Experts of a small language model: a softmax router.
Below are experts of layer 3 (counted from 0) of a mixture-of-experts language model. Rows are named router (the router's row for the expert), gate (a neuron's input weights, with its number), up (a neuron's input weights, with its number), down (a neuron's output weights, with its number) and show model dimensions 0-255. Each number is 50 + 15 x the weight over its row's rms, rounded and kept within 0 to 99.
After each expert's rows: "gets" lists some tokens that make up at least twice as much of what it gets as of all text; "raises" lists some tokens whose logits its average output raises strongly, later layers aside. This comes from a sample of Wikipedia text that the model never trained on. Tokens count by the router's weight.

# expert 34
router:61 32 24 57 55 77 20 49 37 47 49 60 53 40 58 37 55 39 60 33 37 56 40 56 69 25 57 65 50 28 43 49 29 36 71 62 35 84 40 60 58 59 49 82 50 59 47 41 79 58 63 62 43 39 49 70 51 44 19 60 52 71 36 40 57 39 33 34 54 48 44 57 71 71 21 57 62 28 31 43 30 46 38 38 48 77 33 10 54 52 47 55 55 38 30 24 66 60 14 32 69 59 56 55 58 54 60 37 60 77 38 58 42 53 26 78 76 81 75 54 29 34 69 40 50 67 60 25 75 42 42 59 63 44 72 65 30 73 40 39 43 42 52 74 61 69 62 42 41 39 43 47 66 21 35 25 51 18 39 39 39 50 43 45 66 66 44 53 35 66 60 56 51 43 43 68 51 49 30 27 20 64 54 39 40 55 65 32 53 80 64 67 73 53 63 38 71 50 36 67 50 23 68 53 65 63 57 51 38 63 48 54 29 45 56 58 48 30 58 24 61 41 40 34 24 41 51 76 62 52 54 47 35 57 44 60 46 28 79 52 63 57 51 47 37 40 37 77 35 59 66 50 36 34 71 50
gate0:52 49 41 41 99 35 31 66 52 28 57 46 53 56 31 34 45 43 60 20 51 36 42 59 56 61 63 40 69 47 73 78 49 44 55 69 25 35 79 67 58 53 30 46 33 77 28 49 45 38 61 57 43 45 53 29 64 20 29 31 57 59 59 58 32 51 53 54 75 60 64 47 42 51 53 49 50 78 61 61 69 40 78 30 58 46 49 33 50 24 47 51 57 63 34 66 67 69 33 25 44 72 36 49 81 39 69 38 48 51 27 51 30 69 52 26 57 49 59 57 31 58 57 56 45 62 52 57 56 28 78 66 27 47 47 54 40 50 26 58 46 50 63 40 79 40 26 53 56 30 37 23 72 59 38 90 42 50 34 64 65 32 47 26 68 62 49 46 49 53 56 33 46 57 77 59 66 37 71 40 46 80 10 45 56 43 55 68 38 49 36 38 24 39 47 69 31 44 50 33 65 36 32 25 38 79 39 42 36 49 35 37 54 27 66 63 62 42 52 60 61 31 27 33 41 39 40 44 37 60 60 67 60 43 66 51 30 54 42 63 62 42 29 50 50 68 23 45 39 31 42 24 67 72 65 60
up0:80 66 53 52 54 63 68 82 33 38 50 52 30 66 61 30 46 21 58 34 54 59 45 60 57 52 33 74 47 29 44 69 68 35 47 32 44 42 84 79 44 70 37 47 31 83 55 30 53 50 67 69 36 40 65 44 76 39 54 40 44 47 50 59 61 52 65 75 54 46 47 43 79 39 66 27 74 87 74 77 63 60 46 49 26 41 56 45 27 59 50 64 40 31 28 60 73 47 45 38 69 82 64 23 52 45 48 32 40 66 46 65 29 58 50 66 48 60 68 38 34 68 60 30 19 85 36 50 33 40 65 51 54 62 56 63 69 53 42 45 54 47 41 56 29 56 25 48 79 47 50 40 54 45 48 94 76 38 44 76 55 33 57 60 58 45 39 61 48 79 73 35 70 43 60 27 69 50 42 52 35 58 49 46 50 40 44 66 43 55 38 38 59 41 50 68 41 58 47 73 41 55 41 32 46 69 32 68 28 34 46 27 51 47 66 46 55 54 35 73 46 40 60 58 52 42 53 60 30 78 65 45 39 57 58 62 27 51 28 75 42 45 30 53 64 61 49 38 46 30 22 27 73 45 69 53
down0:58 36 36 53 41 56 39 29 54 34 46 47 53 58 44 68 21 53 47 50 70 91 64 58 55 64 54 31 66 51 55 60 47 63 33 62 70 51 19 78 56 35 54 47 81 54 48 47 95 32 40 49 63 49 64 30 33 32 63 60 29 56 59 51 25 51 40 39 50 44 54 40 57 51 36 66 47 40 44 54 32 60 43 50 55 19 79 63 58 58 43 55 57 42 52 38 40 58 65 76 23 55 32 49 63 55 28 63 63 22 32 53 59 64 32 47 48 24 37 71 46 50 22 61 37 53 47 53 55 50 60 37 33 30 59 41 38 15 69 37 65 68 25 55 34 42 62 69 45 44 72 84 57 46 53 74 49 47 33 64 55 09 31 46 32 31 39 35 91 56 43 60 58 52 55 17 67 49 41 57 40 49 30 67 58 76 45 52 43 35 91 66 32 33 39 34 24 67 65 52 76 37 52 73 41 61 51 32 25 57 66 63 79 68 68 33 55 45 55 61 36 55 37 39 50 64 60 53 32 58 25 55 40 29 69 44 71 63 59 56 46 39 64 66 27 49 38 72 50 56 63 40 53 55 54 51
gets: " st", "ist", "er", "ock", "ter", " John"
raises: " and", "/", "'", " of", "-", "s"

# expert 20
router:35 50 67 34 25 66 66 36 45 75 42 40 43 41 56 33 41 69 66 64 53 25 41 53 51 23 63 77 36 35 69 37 34 35 82 61 83 50 52 34 42 70 61 60 42 75 33 42 40 53 21 30 66 54 37 57 54 59 50 47 16 56 31 42 64 69 34 53 79 34 60 54 38 63 65 40 27 46 64 33 53 60 38 64 67 84 44 35 28 67 36 50 45 34 49 50 42 54 33 24 43 58 63 50 51 16 19 72 61 57 53 60 85 71 53 40 44 60 39 66 58 62 47 32 73 27 43 50 14 31 35 35 51 09 45 32 50 51 49 28 26 42 51 48 41 42 42 24 35 42 74 29 53 47 48 59 64 53 55 38 56 52 64 40 59 50 48 50 37 33 51 44 46 53 65 66 53 64 39 53 44 49 33 41 31 42 48 44 49 65 75 32 22 74 59 39 69 26 55 44 55 70 73 18 24 70 64 45 24 48 71 49 29 39 51 74 59 57 39 24 45 71 41 45 60 36 62 45 35 53 50 51 44 38 55 33 56 42 74 53 64 36 70 59 58 36 70 38 76 52 47 68 56 38 47 32
gate0:53 48 59 49 56 49 68 29 57 63 46 77 41 73 45 71 59 39 79 34 57 48 27 64 44 43 53 68 50 70 13 17 74 31 71 50 48 54 41 40 55 58 51 53 61 39 53 41 51 38 30 51 73 60 76 42 38 42 46 47 57 54 72 46 47 59 51 57 31 51 63 46 65 24 58 60 69 69 44 31 66 54 59 59 53 80 40 67 57 58 60 55 24 22 52 47 51 26 73 65 09 62 52 46 40 71 37 46 57 62 50 66 68 55 65 42 30 67 41 47 31 35 42 51 50 57 39 53 57 47 40 54 60 46 33 22 40 16 60 19 53 50 73 33 53 53 62 51 54 50 64 66 48 61 71 49 59 09 36 58 51 44 59 40 62 50 26 91 59 43 68 35 08 36 40 67 79 68 45 67 68 52 59 30 77 44 50 45 45 40 35 54 36 55 48 17 51 61 44 39 50 42 49 42 72 41 25 32 24 69 60 42 47 25 43 20 56 28 40 27 61 49 45 63 33 59 75 65 73 36 64 39 59 43 58 08 24 52 44 48 59 49 71 30 75 37 55 48 41 32 44 52 53 73 46 47
up0:50 36 56 61 75 42 54 51 56 62 58 76 66 60 42 57 63 34 37 43 49 41 33 64 55 46 46 58 49 32 13 37 51 53 53 80 26 45 64 57 64 59 48 35 50 42 28 67 58 54 42 63 71 66 64 35 49 55 63 22 19 63 67 72 38 49 32 56 67 59 56 46 62 59 70 57 55 65 11 51 60 67 48 60 14 64 43 53 45 71 81 36 43 20 43 43 29 49 74 33 60 68 44 58 41 88 35 54 54 26 61 74 80 55 59 28 31 43 42 74 61 45 51 49 78 55 57 67 60 43 50 67 22 45 55 52 45 00 41 51 51 45 56 19 54 48 64 42 42 37 60 52 43 62 65 36 52 48 25 49 38 65 53 64 49 32 34 71 52 33 63 59 33 29 71 68 40 49 46 64 43 42 61 32 80 54 52 45 56 50 35 36 44 49 69 16 36 75 40 43 71 44 28 31 54 47 32 47 44 38 45 59 47 37 47 13 35 46 71 33 70 65 47 74 24 50 49 49 54 45 40 65 64 56 71 40 45 38 40 68 73 46 55 21 53 47 72 62 61 48 64 75 41 68 29 37
down0:49 46 46 55 51 44 81 30 22 41 67 50 31 33 47 32 43 27 51 24 43 51 38 37 79 43 53 45 36 74 62 56 30 61 67 82 67 37 40 48 65 60 49 36 41 52 25 53 75 65 30 32 65 90 32 36 75 43 54 48 62 42 43 67 60 51 72 40 13 59 52 68 56 52 44 40 50 65 46 35 52 48 40 65 34 54 52 44 54 43 51 66 42 34 40 38 28 73 36 27 21 55 31 33 62 64 53 77 76 43 76 56 39 09 73 40 67 32 56 51 36 15 51 51 44 59 60 35 53 37 58 25 54 41 59 44 40 57 62 47 52 65 38 68 54 60 62 42 50 62 29 64 56 81 44 53 40 36 73 46 63 63 60 63 30 25 67 34 29 55 52 73 30 53 46 79 58 22 44 52 35 32 57 55 39 45 70 45 48 42 60 60 48 48 22 51 52 32 66 49 69 61 33 47 62 69 61 56 55 49 36 27 57 39 44 58 65 57 44 41 35 40 35 32 69 58 83 53 33 43 40 42 78 30 85 48 61 60 55 20 67 52 55 32 27 73 52 81 41 64 40 55 74 46 42 44
gets: " \"", " F", " the", "k", " G", "W"
raises: "ork", "ilm", "ord", "ather", "ran", "irst"

# expert 16
router:84 53 66 60 50 72 39 56 74 30 36 56 67 32 60 40 44 61 62 36 52 37 28 63 25 34 32 45 40 35 72 59 34 50 48 72 52 53 67 35 52 42 33 46 48 42 60 39 81 34 34 42 55 25 57 31 58 65 47 50 25 72 38 62 70 39 29 48 46 56 58 50 44 31 47 68 70 54 54 33 52 10 55 79 24 29 60 35 27 57 43 68 68 52 46 43 36 40 57 41 52 64 59 40 48 30 42 77 61 45 33 76 68 60 48 59 61 46 55 81 45 57 30 25 36 41 77 40 79 66 58 51 94 53 33 78 32 48 31 37 53 48 43 55 57 34 58 45 65 85 38 50 50 54 46 54 58 49 70 46 54 49 38 45 67 33 47 30 63 56 52 47 50 45 52 53 17 39 57 65 34 43 52 56 49 31 42 64 75 39 19 53 48 45 50 60 26 38 45 33 67 63 71 40 69 41 43 44 55 34 63 65 37 53 83 63 38 51 44 38 41 67 54 48 59 51 41 33 40 67 69 40 29 33 50 52 34 42 74 73 52 39 59 22 00 24 49 30 79 45 42 64 45 64 60 57
gate0:31 51 38 55 47 32 33 57 57 23 67 59 39 44 49 51 41 39 57 73 37 66 42 33 37 41 50 35 70 62 42 43 50 47 30 72 28 47 46 33 65 38 74 72 45 56 83 53 49 45 40 91 35 52 41 76 60 42 64 43 50 64 46 27 53 44 54 33 40 31 51 62 53 42 17 73 50 46 45 56 63 56 62 51 22 28 44 41 43 52 65 34 42 42 65 26 67 43 56 55 32 31 41 31 29 61 52 51 68 52 62 50 39 47 56 40 71 44 74 56 78 27 28 32 34 45 31 52 55 67 28 71 71 48 57 66 48 43 69 52 70 75 25 77 54 27 54 63 42 51 58 38 51 50 48 61 75 70 20 47 51 83 46 49 59 33 76 64 50 59 31 35 67 57 54 63 41 41 42 56 60 46 64 40 67 62 53 33 53 45 57 65 55 54 82 50 60 53 41 42 53 84 44 23 52 49 47 35 56 61 44 79 33 41 71 61 55 20 54 57 12 57 99 56 47 62 32 56 69 71 43 68 70 48 45 49 57 35 26 47 58 72 43 50 43 52 29 65 20 69 85 45 29 39 63 43
up0:48 48 69 35 27 39 77 51 54 29 58 41 36 62 48 09 31 31 45 57 62 49 59 47 64 64 58 35 55 52 49 63 29 42 45 56 42 48 55 70 36 44 23 22 45 63 29 87 27 43 47 52 62 50 61 51 50 49 39 32 39 55 34 39 61 71 63 65 50 34 34 40 56 64 71 59 46 35 33 52 50 27 38 42 40 40 66 43 48 36 37 32 77 72 31 53 65 66 29 51 46 78 29 58 57 64 60 75 42 44 36 49 53 56 64 56 63 63 86 41 27 49 62 32 44 35 49 55 59 42 37 46 34 43 35 36 65 73 44 61 44 39 27 47 56 35 67 54 54 31 24 49 63 49 48 47 54 76 36 23 75 53 30 29 21 68 65 52 51 69 42 36 47 59 63 31 43 52 58 36 56 33 77 48 27 55 45 51 33 44 89 76 29 33 25 68 45 50 50 61 46 36 57 15 51 44 30 33 33 55 40 42 59 53 62 39 52 76 59 96 75 34 35 17 62 57 54 55 77 51 52 68 61 51 33 79 63 46 47 36 57 55 53 42 60 53 44 29 36 42 46 40 87 21 40 68
down0:53 62 35 50 35 72 48 66 61 63 70 51 48 74 36 37 38 35 80 56 51 63 41 53 41 48 39 47 44 60 83 32 77 26 39 64 57 40 41 54 59 77 39 40 65 54 40 66 41 56 70 53 32 95 48 32 29 70 34 44 65 49 29 38 39 17 50 46 60 58 74 29 43 54 72 49 65 57 59 53 55 82 79 35 53 70 19 86 41 59 51 58 49 43 34 63 45 39 61 46 38 48 59 25 30 65 54 42 50 54 25 72 30 37 52 84 31 72 67 64 47 46 49 41 58 61 39 43 40 81 47 38 40 40 50 60 52 30 52 45 77 41 38 33 40 48 43 50 55 59 75 27 45 37 50 85 38 32 74 63 35 59 45 51 70 62 49 54 85 39 55 77 57 81 55 57 35 55 33 45 47 72 75 55 39 46 51 43 49 44 54 55 41 44 78 60 81 24 50 52 44 74 59 65 65 42 54 65 58 52 59 69 52 32 68 65 54 38 33 64 44 37 65 67 47 53 31 55 61 18 65 75 23 42 34 70 37 57 40 42 45 68 33 23 40 42 52 55 73 52 61 30 66 58 47 43
gets: ".", ";", ").", "\n", "\".", ".\""
raises: " These", " This", " They", " However", " It", " While"

# expert 55
router:54 52 35 66 60 36 34 23 59 51 62 68 50 39 51 64 34 54 58 66 50 30 44 44 37 44 61 22 40 30 47 73 46 42 59 40 29 62 59 26 46 50 41 62 75 49 49 61 75 56 53 52 23 45 53 51 47 66 22 73 48 75 62 63 40 56 35 60 45 55 30 56 71 36 30 72 45 50 36 45 32 58 79 67 74 45 69 62 50 42 35 68 32 51 43 52 42 73 54 68 26 66 49 61 68 17 64 28 48 77 31 36 32 53 39 54 52 58 73 43 67 35 33 54 33 51 36 50 64 37 76 63 67 65 39 68 69 53 35 51 69 48 42 65 59 53 24 44 29 49 51 45 60 17 51 38 45 33 28 62 40 32 35 40 35 62 37 46 47 36 54 38 82 42 47 42 58 42 43 74 37 31 30 40 55 68 64 35 70 50 30 66 53 43 09 47 70 32 62 48 56 38 46 35 36 40 58 69 21 30 72 62 37 35 43 58 36 27 33 69 64 64 35 69 27 32 37 75 78 74 54 55 61 56 78 39 32 54 37 34 30 54 50 41 63 52 47 73 34 34 62 72 71 17 64 75
gate0:53 80 85 49 47 51 46 65 53 85 62 54 40 46 73 39 49 69 50 49 40 65 34 39 66 51 10 72 64 42 48 67 72 42 60 61 22 53 51 42 17 67 19 45 70 62 36 25 64 69 72 32 30 32 79 57 28 53 51 85 49 54 63 44 55 71 56 52 39 61 39 47 65 44 56 35 44 48 29 54 83 39 46 42 33 54 61 17 49 35 60 51 66 49 73 45 36 38 55 35 60 63 57 50 65 53 47 29 43 68 74 73 66 84 64 68 50 51 39 31 74 39 75 43 37 57 41 57 51 28 56 34 71 59 43 35 59 86 15 46 61 71 48 17 48 40 58 57 66 34 41 35 40 37 57 34 22 54 53 45 57 40 51 61 33 71 73 38 53 51 45 49 60 56 42 42 75 63 52 71 50 31 52 52 38 39 63 70 34 73 59 55 37 60 59 37 47 53 59 84 29 48 72 48 54 49 51 55 57 85 30 69 52 22 63 66 47 42 54 40 47 39 56 71 45 60 65 35 23 49 61 45 67 66 58 45 49 47 18 36 48 46 34 53 64 20 38 57 41 66 47 41 36 58 46 43
up0:62 63 31 67 41 73 39 29 69 71 47 46 29 58 31 46 43 57 61 75 49 51 42 60 25 43 47 73 44 55 57 81 62 57 47 65 24 81 71 42 47 42 44 38 38 66 55 39 49 67 50 32 51 28 75 57 55 62 33 57 38 15 48 31 52 40 49 55 43 21 65 54 42 74 47 42 51 68 44 42 42 56 76 36 71 71 56 50 62 47 31 74 50 75 65 49 47 49 47 24 48 74 36 24 49 67 66 46 34 63 57 34 73 57 64 57 48 18 60 69 76 56 59 77 43 53 51 59 51 22 42 82 27 38 47 71 54 37 56 37 32 52 69 17 41 29 67 54 54 45 52 49 56 66 46 73 39 73 48 43 35 23 56 44 32 37 70 56 59 37 66 59 34 49 60 50 56 45 30 66 51 65 55 46 49 44 55 84 55 49 59 70 47 84 57 40 31 42 63 49 67 76 38 56 43 47 46 49 14 64 23 70 74 30 40 67 81 51 74 56 54 42 49 48 63 53 47 58 38 65 44 59 46 51 71 45 53 63 23 39 42 48 21 33 73 40 58 76 47 17 72 65 68 52 53 75
down0:33 51 61 44 41 31 35 62 57 56 48 57 40 57 63 39 58 59 31 33 87 59 48 55 55 34 48 39 53 36 27 46 45 52 49 49 42 35 41 34 33 77 57 59 31 66 32 56 52 35 33 74 39 30 51 24 35 54 67 62 28 69 62 57 42 35 56 37 24 64 54 39 65 28 37 64 36 49 48 72 36 47 35 40 66 41 76 49 63 26 37 59 42 42 43 51 59 58 50 47 57 41 58 64 42 65 34 45 42 54 45 31 50 70 45 49 31 38 66 72 49 63 55 70 43 52 63 34 43 66 57 61 66 59 44 60 27 58 50 70 95 40 54 59 18 35 38 53 77 58 37 63 78 52 40 59 38 50 54 23 52 77 32 44 09 61 41 51 53 87 48 52 38 23 48 26 66 75 43 26 49 21 45 60 36 51 37 45 45 74 50 66 79 62 69 78 22 35 31 63 43 36 31 46 55 56 59 62 67 45 54 40 34 00 38 48 49 40 53 51 52 36 58 21 66 66 42 53 36 42 47 61 47 45 53 57 43 38 45 46 45 71 50 62 18 21 57 43 45 47 28 74 62 90 64 79
gets: "b", " at", " on", " an", " with", " out"
raises: "s", "ing", "ed", "t", "l", "e"

# expert 45
router:42 46 39 59 52 27 63 82 61 37 48 32 69 72 81 43 65 55 17 35 53 46 48 37 37 57 53 59 37 40 66 40 37 65 42 31 62 47 32 62 43 48 31 37 50 32 63 45 72 44 65 61 44 35 51 28 49 49 54 39 59 52 58 44 55 28 40 35 75 33 42 43 59 63 52 70 23 23 41 37 49 54 26 53 33 58 29 37 76 39 59 55 46 37 51 47 55 78 41 51 56 38 62 59 28 41 71 54 74 60 49 50 33 29 70 36 56 36 71 38 70 80 47 29 40 34 36 34 63 83 56 37 55 54 59 65 44 40 25 62 44 43 48 46 45 17 74 40 58 77 23 53 58 36 63 46 23 62 31 55 58 73 42 34 31 64 57 34 25 67 39 33 45 39 34 52 72 59 72 72 56 49 40 63 55 65 78 20 64 56 46 59 55 58 42 82 53 70 42 79 40 22 84 48 41 59 52 34 38 34 69 70 66 74 76 35 34 76 26 42 37 54 68 37 54 51 40 64 43 41 49 46 39 37 34 69 25 54 81 37 55 31 35 43 67 56 56 64 20 44 39 45 65 45 42 63
gate0:41 36 69 18 31 63 55 42 45 56 60 70 52 48 80 44 68 54 71 26 45 51 32 43 39 31 36 51 60 63 20 55 73 49 65 28 49 53 44 42 60 59 40 53 27 57 56 40 45 40 68 21 38 47 42 46 64 78 26 35 54 58 40 48 71 66 53 47 54 54 14 30 42 52 29 44 41 38 70 39 42 51 29 37 33 80 41 40 61 49 34 59 55 48 68 41 50 74 59 39 59 65 64 65 42 57 24 59 47 33 63 33 45 41 23 50 60 35 37 48 32 30 49 58 20 61 26 50 35 25 57 36 47 55 37 88 50 36 60 51 69 40 51 52 62 56 39 64 61 62 24 69 34 12 66 67 50 46 43 37 68 73 49 22 42 52 72 68 86 58 33 63 25 43 44 48 41 57 24 44 45 60 51 69 64 55 44 34 39 62 65 49 50 42 48 42 79 88 74 41 48 46 51 43 42 47 63 60 38 63 88 43 54 56 26 33 49 53 67 64 82 53 46 57 50 31 86 44 90 32 42 30 65 57 62 33 58 30 55 40 55 43 34 53 28 49 49 52 28 48 28 54 58 55 34 25
up0:49 85 28 56 39 58 62 51 60 46 43 44 54 39 36 28 50 61 43 62 58 54 59 70 40 52 70 24 50 57 46 28 52 58 32 41 72 64 57 62 58 48 47 53 84 57 40 66 48 68 41 83 55 38 66 65 39 70 60 59 30 56 75 50 58 35 49 38 43 49 63 69 44 65 65 60 69 51 34 55 41 30 39 57 66 45 42 46 47 54 38 24 38 31 41 43 17 21 60 48 37 37 22 34 45 32 48 51 61 32 76 39 43 30 56 61 46 72 54 93 81 53 53 56 59 45 92 37 74 42 39 57 56 37 69 37 37 96 61 42 37 68 30 36 54 42 47 69 41 49 67 33 70 70 45 61 47 62 43 59 46 54 36 72 52 70 60 72 37 42 79 49 49 52 61 56 55 57 37 38 45 49 44 44 63 38 35 67 65 32 16 60 26 50 47 53 65 19 38 64 71 71 47 52 55 34 24 21 42 73 10 71 45 38 54 66 66 62 49 20 38 79 36 46 57 46 25 46 29 46 42 61 47 29 52 45 59 65 38 58 34 40 57 65 69 50 44 45 69 71 72 56 34 60 45 44
down0:52 50 62 66 52 72 38 31 65 34 47 39 57 60 78 40 68 53 48 51 60 31 32 35 45 43 31 48 68 38 54 54 65 34 60 42 41 47 55 50 23 60 59 30 33 45 58 56 32 27 46 19 27 59 41 62 49 38 66 60 62 44 52 42 66 44 61 54 63 48 27 37 32 33 59 86 15 13 72 35 57 63 68 39 55 66 62 63 42 34 38 56 55 63 52 61 47 34 47 64 52 70 67 49 29 65 35 76 68 47 50 53 60 50 80 44 61 51 41 23 47 36 32 38 54 59 48 63 34 49 61 52 39 35 47 69 85 41 19 50 94 57 42 48 35 22 57 58 67 42 22 60 42 49 77 62 36 76 62 54 74 10 59 43 46 82 18 30 83 50 24 61 52 67 80 18 48 58 45 56 67 33 43 65 35 24 41 39 39 60 56 35 53 59 37 61 58 70 55 41 44 46 58 40 25 23 49 30 69 45 66 73 49 51 65 67 32 57 37 55 46 55 65 49 52 38 61 45 73 52 59 40 55 51 44 56 58 44 63 47 47 48 20 42 33 40 54 51 46 62 32 50 42 91 50 45
gets: " w", "ies", "ers", "ation", "er", "ity"
raises: ",", " of", " (", " and", ".", " with"

# expert 6
router:59 64 46 45 56 25 43 42 48 56 71 50 61 67 33 51 56 68 57 41 72 56 64 58 57 70 56 46 28 27 35 47 38 49 65 29 58 44 63 52 33 63 52 65 33 48 62 35 47 54 46 55 37 46 62 43 63 67 59 38 54 40 60 27 70 60 54 35 38 22 49 46 64 79 34 47 32 93 35 27 46 46 35 82 41 37 80 37 79 37 62 41 51 38 45 34 53 35 22 58 59 37 74 40 55 27 62 45 74 80 33 61 66 53 53 35 44 42 74 56 49 54 27 52 45 61 73 30 37 53 63 46 41 57 41 19 55 75 44 63 62 65 43 49 41 58 64 34 28 55 61 65 83 37 51 21 26 23 59 28 56 54 40 46 43 43 33 56 45 41 77 32 27 47 28 71 44 47 41 67 38 37 57 52 44 61 46 65 58 67 61 72 60 29 89 50 28 72 36 28 56 58 76 34 40 79 82 62 49 37 65 75 38 53 76 46 74 38 56 75 45 43 53 42 42 45 55 49 35 83 41 41 43 60 42 68 59 29 71 44 59 34 61 74 51 33 57 32 47 48 69 51 55 38 26 27
gate0:60 50 37 52 54 47 52 44 52 45 53 69 56 69 59 46 41 64 41 51 79 47 71 46 65 39 65 63 46 67 35 55 46 42 61 53 31 40 51 35 60 11 42 44 40 55 77 44 40 55 44 63 45 28 65 33 56 22 82 35 38 55 41 41 77 46 87 22 69 58 34 36 66 54 42 76 61 47 60 39 50 66 18 36 39 41 38 45 37 28 56 62 39 48 44 64 37 63 37 54 49 62 40 45 79 78 44 61 70 35 46 31 42 79 35 39 32 17 61 31 22 67 55 58 53 61 60 52 43 29 44 68 55 89 59 54 58 46 51 49 51 15 55 74 50 41 50 57 47 59 40 71 67 37 49 51 54 40 32 35 00 42 46 30 74 54 33 32 42 65 41 76 42 25 50 59 33 26 53 56 24 43 58 61 47 57 61 47 39 43 40 43 80 28 58 48 56 61 82 29 67 32 35 36 70 60 68 53 60 73 30 54 59 47 39 66 68 39 54 62 26 43 30 44 70 58 48 40 45 55 66 83 40 26 50 46 46 42 62 22 55 30 41 52 42 67 56 38 55 56 48 12 66 58 57 48
up0:54 39 64 46 65 55 54 58 42 53 46 33 56 44 48 82 55 53 55 40 23 60 21 35 42 61 21 42 69 29 52 45 45 56 41 32 73 59 61 51 38 65 57 73 58 63 31 34 53 40 52 43 60 59 38 74 43 56 21 53 60 39 51 61 15 42 06 92 28 53 70 60 41 49 60 17 40 56 57 70 42 30 79 51 65 48 48 59 41 65 46 40 67 45 68 54 58 41 59 46 44 37 67 50 33 21 44 39 16 54 53 63 58 31 62 45 71 78 44 55 74 28 31 49 42 40 37 37 67 79 59 25 40 26 56 50 53 76 46 60 38 92 44 31 53 49 44 40 49 48 62 33 47 52 51 59 57 64 70 52 87 57 63 52 16 37 68 48 57 49 54 19 61 68 37 52 67 57 47 47 70 37 39 47 53 46 48 69 52 56 48 48 36 65 35 64 53 42 18 60 35 74 63 43 42 43 33 40 39 30 68 48 35 61 58 30 40 61 42 30 49 68 60 61 24 33 47 65 49 60 49 26 57 65 69 54 66 68 58 80 51 83 44 40 60 24 52 62 43 44 54 90 33 54 47 68
down0:56 51 46 51 72 21 73 38 62 21 46 30 29 54 35 38 40 75 38 36 37 60 48 56 32 51 50 52 58 71 49 52 39 62 30 40 75 39 63 34 50 72 45 57 40 64 55 25 47 47 55 48 58 56 27 32 71 45 57 78 35 44 42 54 58 31 34 58 70 38 56 29 67 48 58 62 73 42 42 57 57 56 69 67 59 41 39 66 58 43 48 60 32 54 16 55 77 60 51 42 47 24 70 45 62 53 32 28 70 27 99 52 60 68 69 31 66 49 41 47 50 75 53 54 55 86 24 71 41 57 73 36 48 64 61 52 44 60 34 59 42 20 35 25 64 51 46 46 47 56 64 62 74 61 55 34 59 36 35 69 74 47 53 62 82 40 65 54 49 38 25 44 70 56 59 36 53 42 79 70 51 59 25 72 62 41 39 41 60 70 55 54 38 69 51 47 74 67 71 23 29 56 38 36 45 26 34 23 24 61 37 40 29 47 72 56 63 42 65 53 54 48 38 29 35 42 59 31 72 36 59 66 66 50 29 57 42 48 50 79 58 66 52 48 50 57 26 67 43 74 66 80 41 58 51 76
gets: " S", " R", " J", " M", " A", " Division"
raises: "onn", "ens", "ect", "ign"